config.toml
n_layer = 8
d_model = 256
n_experts = 64
experts_per_token = 4
d_expert = 48
d_shared_expert = 128
activation = "swiglu"
moe_layers = [0, 1, 2, 3, 4, 5, 6, 7]
n_empty_slots = 8
router_score = "softmax"
normalize_top_k = true
routed_scale = 1.0
balance_loss = 0.00191
balance_bias = true
router_z_loss = 0.001
init_std_router = 0.00634
lr_router = 0.00112
n_head = 8
n_kv_head = 2
head_dim = 32
vocab_size = 32000
norm = "rmsnorm"
norm_place = "pre"
norm_eps = 1e-05
positions = "rope"
rope_base = 10000.0
rope_fraction = 1.0
qk_norm = true
attn_scale = 0.177
tie_embeddings = true
parallel_block = false
init = "normal"
init_std_qkv = 0.0487
init_std_o = 0.0
init_std_up = 0.0487
init_std_down = 0.0
optimizer = "soap_variant"
lr = 0.00329
beta1 = 0.95
beta2 = 0.98
weight_decay = 0.1
lr_head = 0.0137
warmup_steps = 50
schedule = "wsd"
decay_fraction = 0.78
decay_shape = "linear"
final_lr_fraction = 0.1
batch_tokens = [131072, 262144]
seq_len = 512
doc_mask = true
train_tokens = 791400000
steps = 4155
dataset = "wikipedia_en"
Below are experts of layer 5 (counted from 0) of a mixture-of-experts language model. Rows are named gate (a neuron's input weights, with its number), up (a neuron's input weights, with its number) and show model dimensions 192-255. Each number is 50 + 12 x the weight over its row's rms, rounded and kept within 0 to 99.
Before each expert's rows: "gets" lists some tokens that make up at least twice as much of what it gets as of all text. This comes from a sample of Wikipedia text that the model never trained on. Tokens count by the router's weight.

# expert 30
gets: " that", ",", " The", " the", " which", "The"
gate0:65 13 55 58 59 61 33 58 42 54 57 63 48 66 42 38 80 43 55 49 43 46 42 58 67 54 50 42 25 50 52 44 58 50 65 58 49 52 61 50 42 62 68 56 44 69 37 44 83 59 19 42 50 47 45 60 57 33 47 70 32 51 59 56
up0:48 54 40 52 56 61 54 53 67 40 46 55 53 51 52 62 51 55 52 44 47 53 44 49 44 40 49 48 33 52 50 26 44 56 61 41 70 49 57 41 64 39 35 53 43 54 51 43 57 53 42 32 73 34 65 89 62 53 39 47 55 70 55 55

# expert 19
gets: " to", " had", " has", " have", " also", " not"
gate0:67 48 62 52 37 40 77 51 56 35 45 52 59 62 41 75 45 29 41 47 42 38 60 59 56 51 63 67 61 65 47 22 58 36 57 72 40 36 56 36 37 67 71 46 22 53 61 62 48 53 48 59 56 54 37 68 63 56 62 62 40 39 51 52
up0:27 64 46 59 49 81 58 41 32 42 61 61 51 45 51 59 28 43 40 55 43 53 15 51 44 61 47 53 64 50 48 49 36 68 50 45 58 52 62 49 61 30 45 51 71 65 52 61 72 47 24 40 54 60 62 43 51 48 70 28 41 39 39 49

# expert 33
gets: " |", "|", ":", " ", ";", " 1"
gate0:55 46 46 58 50 70 21 55 67 53 42 59 46 60 49 54 59 57 66 42 71 65 32 78 34 47 36 48 57 38 61 64 43 27 55 41 47 41 55 41 49 38 45 62 52 61 50 74 42 27 60 39 51 54 71 31 46 37 54 61 42 74 26 43
up0:47 43 44 38 53 37 64 68 45 74 40 63 55 31 58 45 34 54 45 67 34 37 30 65 55 32 61 50 50 50 33 50 56 52 55 62 44 44 60 59 37 20 24 35 66 55 52 46 67 58 62 38 66 63 53 64 38 43 57 42 54 61 44 38

# expert 5
gets: "-", " |", " (", "|", ";", " •"
gate0:40 45 64 57 33 49 33 69 89 28 44 38 40 66 57 53 60 63 74 54 58 49 77 71 60 54 38 61 50 36 54 73 53 46 58 40 50 48 51 36 45 37 45 40 53 45 31 49 33 43 41 48 49 51 49 49 39 62 49 55 37 48 64 65
up0:66 51 62 35 49 60 33 56 51 43 42 50 34 48 42 47 39 68 43 43 50 52 47 58 35 52 66 73 48 53 63 38 62 32 62 39 57 48 38 44 53 51 52 39 61 66 53 55 54 41 44 66 58 55 56 43 42 64 54 49 56 69 55 67

# expert 55
gets: " was", " is", " were", " are", " be", " been"
gate0:81 51 48 45 50 47 45 31 43 36 65 48 67 43 52 64 43 29 38 42 62 56 56 48 51 42 67 58 76 34 48 59 35 59 36 52 47 55 54 41 24 59 49 55 38 21 45 45 56 49 60 40 19 58 55 65 31 53 49 36 22 46 46 55
up0:51 42 57 54 51 48 65 50 35 51 44 50 40 74 33 37 51 52 55 57 69 39 46 28 60 48 53 67 43 38 67 61 62 24 63 56 67 34 45 69 50 52 70 47 41 49 43 37 32 45 51 46 52 51 58 38 52 56 57 39 72 64 45 64

# expert 62
gets: " ", " 1", " 0", " 2", " 3", " 4"
gate0:35 45 54 63 34 62 67 61 68 31 53 46 66 47 42 57 63 73 49 49 55 58 45 61 31 51 64 58 62 78 70 48 53 49 49 41 49 32 60 39 40 55 70 64 47 39 51 54 65 39 39 62 43 52 54 43 61 45 45 50 48 59 61 47
up0:40 34 41 54 49 60 53 58 65 61 58 38 38 54 57 51 60 25 61 24 56 20 34 44 47 45 41 69 09 53 57 40 43 65 49 47 58 54 60 58 53 26 49 59 43 70 63 43 56 27 46 61 53 58 48 26 60 74 30 39 43 44 54 35

# expert 7
gets: " |", " 0", " 1", " 2", " 3", " 4"
gate0:56 63 44 71 46 37 58 48 42 45 43 45 72 40 41 42 47 49 55 50 59 45 31 82 56 21 46 60 55 34 32 41 65 50 49 33 41 58 56 32 43 33 40 58 60 51 48 64 62 51 57 34 58 40 44 45 58 50 74 62 18 60 60 37
up0:56 64 70 60 51 46 50 53 19 62 42 45 49 48 58 74 34 65 40 53 39 54 65 40 48 41 45 70 42 58 46 22 40 47 37 73 45 61 50 37 62 63 65 60 48 47 67 40 24 38 46 53 53 33 52 61 47 44 46 60 42 39 75 48

# expert 59
gets: "\n", " \"", "-", " '", " “", " ["
gate0:33 56 64 56 71 54 28 43 58 52 48 46 50 46 48 46 76 51 42 41 50 49 41 44 60 45 43 55 58 47 44 57 53 31 41 45 56 52 49 50 47 50 42 49 48 62 39 40 61 39 44 51 49 41 21 51 51 28 34 48 38 38 67 45
up0:45 53 38 53 38 36 39 49 26 62 56 46 50 36 54 44 42 32 48 33 24 65 52 43 65 36 52 44 35 70 56 69 48 44 79 47 46 50 50 51 69 50 44 48 53 41 58 35 49 45 58 44 50 42 53 61 36 56 74 65 61 59 71 28

# expert 18
gets: ",", " |", " (", " /", ";", " ="
gate1:36 36 75 47 65 46 48 37 51 56 44 51 57 57 42 63 54 38 50 37 49 41 60 46 36 59 36 43 33 59 35 64 55 60 69 45 64 54 30 32 63 41 38 48 47 28 20 57 61 37 52 37 75 63 67 72 70 46 55 59 40 62 36 27
up1:53 57 61 82 43 47 75 37 70 44 39 43 47 55 37 38 66 63 71 62 41 82 62 46 64 62 56 46 43 54 36 34 57 40 30 54 66 30 63 46 67 49 54 33 53 51 49 52 56 64 37 63 36 44 55 38 49 53 42 44 50 58 60 36

# expert 8
gets: " and", "'", ",", " or", " the", " &"
gate0:52 24 40 44 38 41 50 67 37 54 69 65 53 46 72 49 44 47 67 39 53 45 62 44 45 56 62 23 49 36 52 51 62 70 33 77 54 55 25 53 42 62 54 87 53 72 63 41 56 62 49 71 46 59 46 34 51 49 58 53 50 57 51 34
up0:20 51 63 61 36 60 42 40 45 51 31 49 48 39 48 49 59 44 24 58 36 58 42 55 43 48 27 45 44 46 70 67 55 53 55 57 53 47 55 43 48 42 60 42 37 69 44 38 71 52 55 57 59 73 70 22 30 51 62 77 60 21 43 46

# expert 58
gets: ")", "\"", ",", ".", ";", " ="
gate1:37 56 33 44 29 65 46 53 58 62 66 45 59 60 63 41 42 37 27 64 44 59 50 58 46 55 59 54 56 37 54 57 39 47 55 51 49 58 46 28 56 36 46 72 59 33 51 41 45 22 45 36 51 27 47 52 46 53 51 39 57 23 47 46
up1:53 66 47 67 54 53 39 73 68 41 54 43 43 52 53 59 49 59 18 58 61 62 34 50 46 65 43 66 63 37 43 63 37 60 44 48 72 55 56 32 34 47 55 15 43 74 65 68 64 49 56 53 45 49 57 25 33 29 55 28 37 62 45 22

# expert 43
gets: " ", " P", " T", " S", " A", " D"
gate1:49 55 40 47 43 54 48 48 64 60 53 42 52 28 35 45 68 74 44 55 49 40 47 44 65 56 55 43 57 37 61 46 33 43 51 33 67 54 44 37 61 44 39 46 23 47 40 68 62 53 38 46 56 58 63 38 39 49 44 76 47 63 52 53
up1:59 61 51 32 58 50 45 45 47 45 56 63 16 49 44 55 58 46 54 75 55 62 48 37 55 73 38 32 52 72 64 67 42 51 35 28 51 51 60 53 42 42 29 50 24 58 55 46 53 40 56 58 33 50 55 73 56 60 49 34 42 45 44 44

# expert 37
gets: "a", "i", "e", "o", "in", "u"
gate0:65 46 41 68 65 40 57 58 56 62 52 22 42 40 49 24 52 54 50 38 44 57 48 31 39 38 40 44 57 53 54 58 69 47 32 54 42 69 69 53 58 48 59 58 65 54 61 62 51 46 39 41 64 49 57 43 49 50 53 48 43 40 53 28
up0:56 31 34 52 50 61 56 63 39 45 34 66 58 74 69 42 67 32 48 77 60 60 52 46 75 33 49 21 44 74 44 38 47 77 50 43 42 40 73 45 69 54 55 42 60 49 45 35 39 66 45 54 52 42 51 40 56 60 68 53 34 68 50 63

# expert 48
gets: "\n", "-", "==", ":", " Country", " Born"
gate0:51 40 40 57 55 25 33 49 54 58 38 66 48 37 69 64 40 38 70 28 29 14 38 60 55 19 42 46 63 63 28 54 44 57 57 31 63 51 48 37 58 59 66 49 78 53 56 41 42 43 53 28 57 56 51 40 30 31 64 67 35 55 52 53
up0:48 59 47 40 47 64 64 69 32 47 85 44 47 57 53 58 45 52 43 50 40 64 51 65 39 51 38 78 53 58 55 51 67 50 65 51 64 76 70 32 49 73 52 55 58 57 49 51 46 61 37 49 50 72 74 50 47 46 53 33 48 53 44 33

# expert 51
gets: " the", " The", ":", " his", "The", "s"
gate0:60 44 52 53 37 72 31 72 27 30 54 70 69 48 28 22 34 38 41 56 40 36 66 42 60 63 60 40 50 68 66 39 70 65 64 55 51 66 31 56 48 40 77 53 67 30 58 52 54 20 42 51 43 35 31 53 33 61 59 36 59 34 24 60
up0:39 50 49 39 46 65 28 57 21 60 62 52 37 26 64 55 43 32 72 33 59 57 61 60 53 58 44 51 49 50 49 50 57 59 38 68 30 62 46 59 45 43 58 49 52 56 65 49 36 45 54 48 35 39 46 64 38 32 48 56 26 43 61 41

# expert 34
gets: " ", " re", "-", "c", " c", " un"
gate0:62 33 64 56 54 41 37 21 42 48 49 46 60 32 76 77 56 40 52 38 36 46 47 60 47 52 43 51 53 44 63 39 54 46 57 48 49 49 58 62 43 37 36 66 53 39 46 61 36 48 64 39 54 60 40 46 76 39 47 71 53 59 21 40
up0:73 53 60 32 44 39 49 56 29 44 50 47 46 42 69 34 62 50 72 70 56 36 52 48 33 56 37 26 42 32 35 51 29 69 65 55 41 65 39 63 46 55 56 61 66 43 55 61 64 67 48 45 38 51 41 46 39 63 70 39 27 59 69 57

# expert 50
gets: "t", "d", "c", "r", "b", "er"
gate1:42 61 37 62 59 61 49 65 46 46 89 39 44 53 49 55 40 70 48 50 37 72 58 60 40 55 59 62 47 52 52 44 54 58 37 58 46 53 52 50 55 53 59 79 71 34 49 74 59 31 58 55 38 43 63 43 46 46 64 47 43 36 50 57
up1:39 50 38 62 30 49 49 76 49 31 56 44 52 36 58 61 42 51 49 54 47 47 42 61 48 58 54 45 44 49 47 38 75 73 53 31 52 54 48 47 35 59 53 35 45 52 32 50 32 51 29 42 61 48 69 47 45 31 39 41 52 42 37 69

# expert 45
gets: "-", " ", "|", "–", "'", "/"
gate0:52 34 55 58 57 40 41 58 62 50 49 76 60 36 62 62 61 69 59 52 43 51 55 72 50 62 37 55 41 43 38 72 54 53 30 62 53 42 26 45 61 42 44 53 62 57 60 29 58 53 57 52 48 77 32 39 44 36 57 45 43 49 56 73
up0:54 38 50 56 60 48 46 57 46 46 56 42 59 53 60 65 49 43 59 45 27 44 53 47 46 61 52 45 35 70 47 50 52 45 50 52 55 23 69 35 35 47 63 56 44 55 44 47 65 44 36 41 43 56 60 45 52 62 62 48 78 61 38 57

# expert 29
gets: "S", " A", " S", " P", " B", "A"
gate0:43 42 48 55 47 52 48 62 34 71 58 56 66 34 34 71 48 51 30 45 42 60 58 39 48 48 32 53 51 46 63 63 55 64 43 59 36 61 63 57 34 72 39 50 54 35 34 62 59 52 50 67 55 66 59 50 78 53 48 52 39 56 51 66
up0:62 56 51 49 88 53 45 69 50 41 48 53 59 47 61 40 70 45 61 59 39 45 52 60 60 64 63 36 53 50 60 34 55 63 75 32 27 32 70 56 51 39 40 47 54 51 60 69 41 54 71 64 52 74 52 38 44 42 71 49 49 50 56 58

# expert 61
gets: "s", " career", " Award", " School", " life", " Awards"
gate0:53 53 53 44 26 51 63 61 33 59 47 55 43 41 42 39 74 55 37 57 61 59 46 50 51 58 61 34 50 49 56 47 63 61 48 47 50 68 48 30 61 38 43 61 39 61 53 23 43 49 62 58 37 32 82 27 38 41 40 66 28 64 56 43
up0:56 57 48 52 35 49 46 61 37 32 54 43 43 39 55 42 32 42 63 37 57 41 49 45 53 69 61 77 41 46 39 50 39 69 40 39 38 51 65 31 58 58 52 54 46 64 45 65 50 21 25 54 45 57 50 36 52 66 65 53 59 23 69 57

# expert 16
gets: " the", " a", " his", " The", " their", "The"
gate0:53 26 63 53 61 55 69 39 53 59 44 56 44 41 87 40 36 65 58 37 45 33 25 43 45 61 47 47 49 33 57 42 52 51 60 54 44 38 44 68 62 33 32 29 58 68 25 33 50 42 66 61 55 49 64 54 47 50 49 49 41 67 46 46
up0:42 40 53 58 63 43 50 47 36 40 54 54 47 52 50 34 44 51 56 41 49 52 64 71 47 58 40 42 41 44 68 53 36 57 56 45 62 54 47 54 31 26 63 61 56 53 49 55 60 46 55 37 50 48 40 39 68 31 48 31 53 64 33 40

# expert 26
gets: " American", " World", "s", " National", " United", " European"
gate0:29 57 55 38 48 62 67 50 74 49 45 55 62 38 32 45 46 65 39 27 51 35 56 58 21 26 36 61 47 32 34 64 83 57 57 62 51 28 61 33 42 54 60 50 64 41 62 60 43 46 57 58 40 59 63 60 60 63 53 58 48 45 55 28
up0:39 63 51 42 49 48 53 47 67 51 52 45 40 59 38 53 43 62 46 51 39 45 58 57 38 28 50 59 21 62 42 37 55 50 63 54 49 53 35 51 44 51 47 54 66 39 52 36 47 45 31 68 58 40 51 50 47 55 69 37 47 33 67 42

# expert 1
gets: " first", " two", " one", "th", " all", " three"
gate1:51 57 76 67 85 39 51 33 36 39 65 52 58 40 43 63 42 49 68 58 52 32 47 51 36 67 47 50 57 69 51 39 74 49 52 59 49 41 60 44 53 49 37 47 45 50 42 29 46 66 42 53 46 48 68 41 52 50 50 51 33 61 45 59
up1:31 45 54 66 50 35 56 53 22 36 50 66 45 68 64 51 51 43 61 44 38 47 38 46 56 64 58 45 43 57 30 51 59 52 66 47 61 32 54 48 35 39 35 44 40 37 43 31 70 63 42 39 55 61 50 27 41 55 44 37 65 53 57 51

# expert 41
gets: " and", ",", " but", " which", " or", " he"
gate0:30 63 42 47 50 46 39 30 61 58 76 53 57 46 49 49 15 60 66 36 33 44 62 36 48 61 63 33 49 67 55 63 49 61 72 51 52 60 53 62 72 53 35 61 74 43 32 67 57 49 77 46 52 60 54 61 47 54 30 66 62 67 48 64
up0:45 38 52 51 63 65 50 43 57 48 64 57 45 43 45 45 58 42 33 55 32 42 60 53 37 58 68 53 19 57 47 28 46 67 54 57 52 54 55 43 58 46 40 37 23 62 65 66 56 52 47 50 51 39 50 53 47 62 49 60 50 47 49 39

# expert 46
gets: " |", "|", ";", "---|---|---|---|", "|---|---|", "|---|"
gate0:51 32 58 58 44 46 46 42 50 64 63 47 45 26 21 41 64 41 49 39 53 47 71 37 39 34 57 55 51 55 37 48 34 72 37 51 58 70 49 37 49 27 43 52 51 48 45 51 39 65 57 48 48 25 47 58 53 52 49 50 69 55 43 62
up0:57 37 49 33 57 37 51 45 53 47 44 70 59 49 39 63 48 59 64 43 54 45 38 51 29 52 38 50 58 55 38 47 52 50 55 58 60 51 22 56 45 50 48 50 31 50 45 61 33 36 53 91 36 48 31 36 51 62 27 42 32 45 30 29

# expert 39
gets: ",", "),", ")", "\",", "\"", " ("
gate0:52 60 45 50 44 46 47 33 42 47 40 53 62 73 41 53 78 27 68 43 49 47 36 54 64 42 55 47 44 40 44 38 54 48 50 38 51 47 60 31 52 63 63 52 45 40 23 19 67 55 54 33 49 60 53 56 58 38 69 76 49 55 73 21
up0:38 46 42 61 59 44 61 59 41 51 75 41 52 45 64 63 40 46 59 46 47 70 66 58 38 57 60 66 42 57 52 71 57 35 54 75 55 30 42 54 58 62 54 32 43 66 52 42 53 41 39 38 46 30 32 34 48 59 54 43 64 72 53 53

# expert 23
gets: ".", "\n", ").", "\".", "==", "==="
gate0:43 43 59 40 44 17 56 50 46 34 54 49 58 49 12 60 57 32 44 36 47 54 48 56 68 46 52 47 60 66 41 42 70 54 65 58 44 54 76 41 42 55 55 32 47 57 53 61 48 47 34 48 39 45 36 46 50 67 49 47 63 49 47 56
up0:73 52 64 28 56 62 45 38 47 51 38 40 50 51 67 52 56 66 67 35 38 17 41 72 57 40 26 19 70 56 39 66 40 30 57 46 66 60 52 43 41 32 40 53 70 61 63 45 43 34 36 52 51 44 57 51 39 22 56 35 51 49 55 68

# expert 17
gets: " a", " an", " more", " new", " no", " same"
gate0:38 47 57 50 52 60 45 50 47 37 43 48 39 26 45 66 39 60 40 21 67 37 26 35 28 50 52 47 56 75 37 66 54 55 35 39 60 50 54 61 46 46 58 41 35 51 33 72 56 61 37 38 59 56 48 47 51 35 41 20 30 53 36 32
up0:58 46 55 46 57 62 69 54 43 53 32 41 29 50 52 67 42 52 43 59 40 46 53 54 39 54 60 72 50 69 70 38 56 37 25 48 45 45 50 41 25 59 46 54 46 49 54 53 45 65 51 49 50 55 39 30 58 45 44 32 48 53 45 13

# expert 28
gets: "s", "es", " people", " they", "ers", " them"
gate0:63 53 62 47 60 37 52 59 47 58 57 46 64 41 61 55 43 29 45 26 56 48 48 36 55 23 47 17 33 46 60 41 56 58 49 56 37 53 75 54 49 51 38 50 56 47 58 49 52 38 17 60 39 52 44 58 48 16 66 62 57 27 58 79
up0:51 35 71 53 70 60 46 56 47 53 77 45 50 51 52 59 38 47 48 56 59 54 56 52 46 49 70 59 64 36 35 51 29 39 72 43 55 49 28 65 52 62 39 68 43 64 46 65 24 40 53 67 66 39 72 61 50 79 57 34 36 41 46 57

# expert 11
gets: " as", " was", " a", " is", " the", " be"
gate0:54 68 32 62 64 39 36 57 55 62 65 32 46 51 56 42 41 63 47 61 74 46 51 48 53 63 50 53 37 65 36 43 54 42 51 35 54 30 65 53 53 21 60 67 51 51 59 61 36 43 55 67 34 43 55 54 39 41 39 45 62 40 54 46
up0:44 43 37 41 43 44 58 56 46 54 57 53 35 46 51 55 63 40 51 66 55 37 70 54 67 68 49 60 71 64 49 62 56 60 56 52 43 38 46 37 33 58 52 44 49 53 56 30 35 49 61 52 37 57 51 51 56 62 44 51 42 45 69 62

# expert 31
gets: "|", ".", "-", ":", " -", "="
gate0:46 70 55 32 39 58 51 40 60 42 34 62 65 50 58 37 52 43 53 40 56 60 56 21 36 66 50 44 48 32 41 57 36 52 42 61 57 40 32 46 19 55 62 51 59 36 65 48 54 63 49 52 47 30 43 49 50 65 60 77 48 54 55 56
up0:62 57 49 66 40 55 42 50 37 49 56 62 52 22 53 36 46 59 41 57 65 55 46 72 81 60 55 43 48 73 43 62 44 70 66 50 56 67 51 57 52 50 45 47 35 43 49 15 48 31 47 51 60 66 54 53 36 43 41 52 38 48 55 65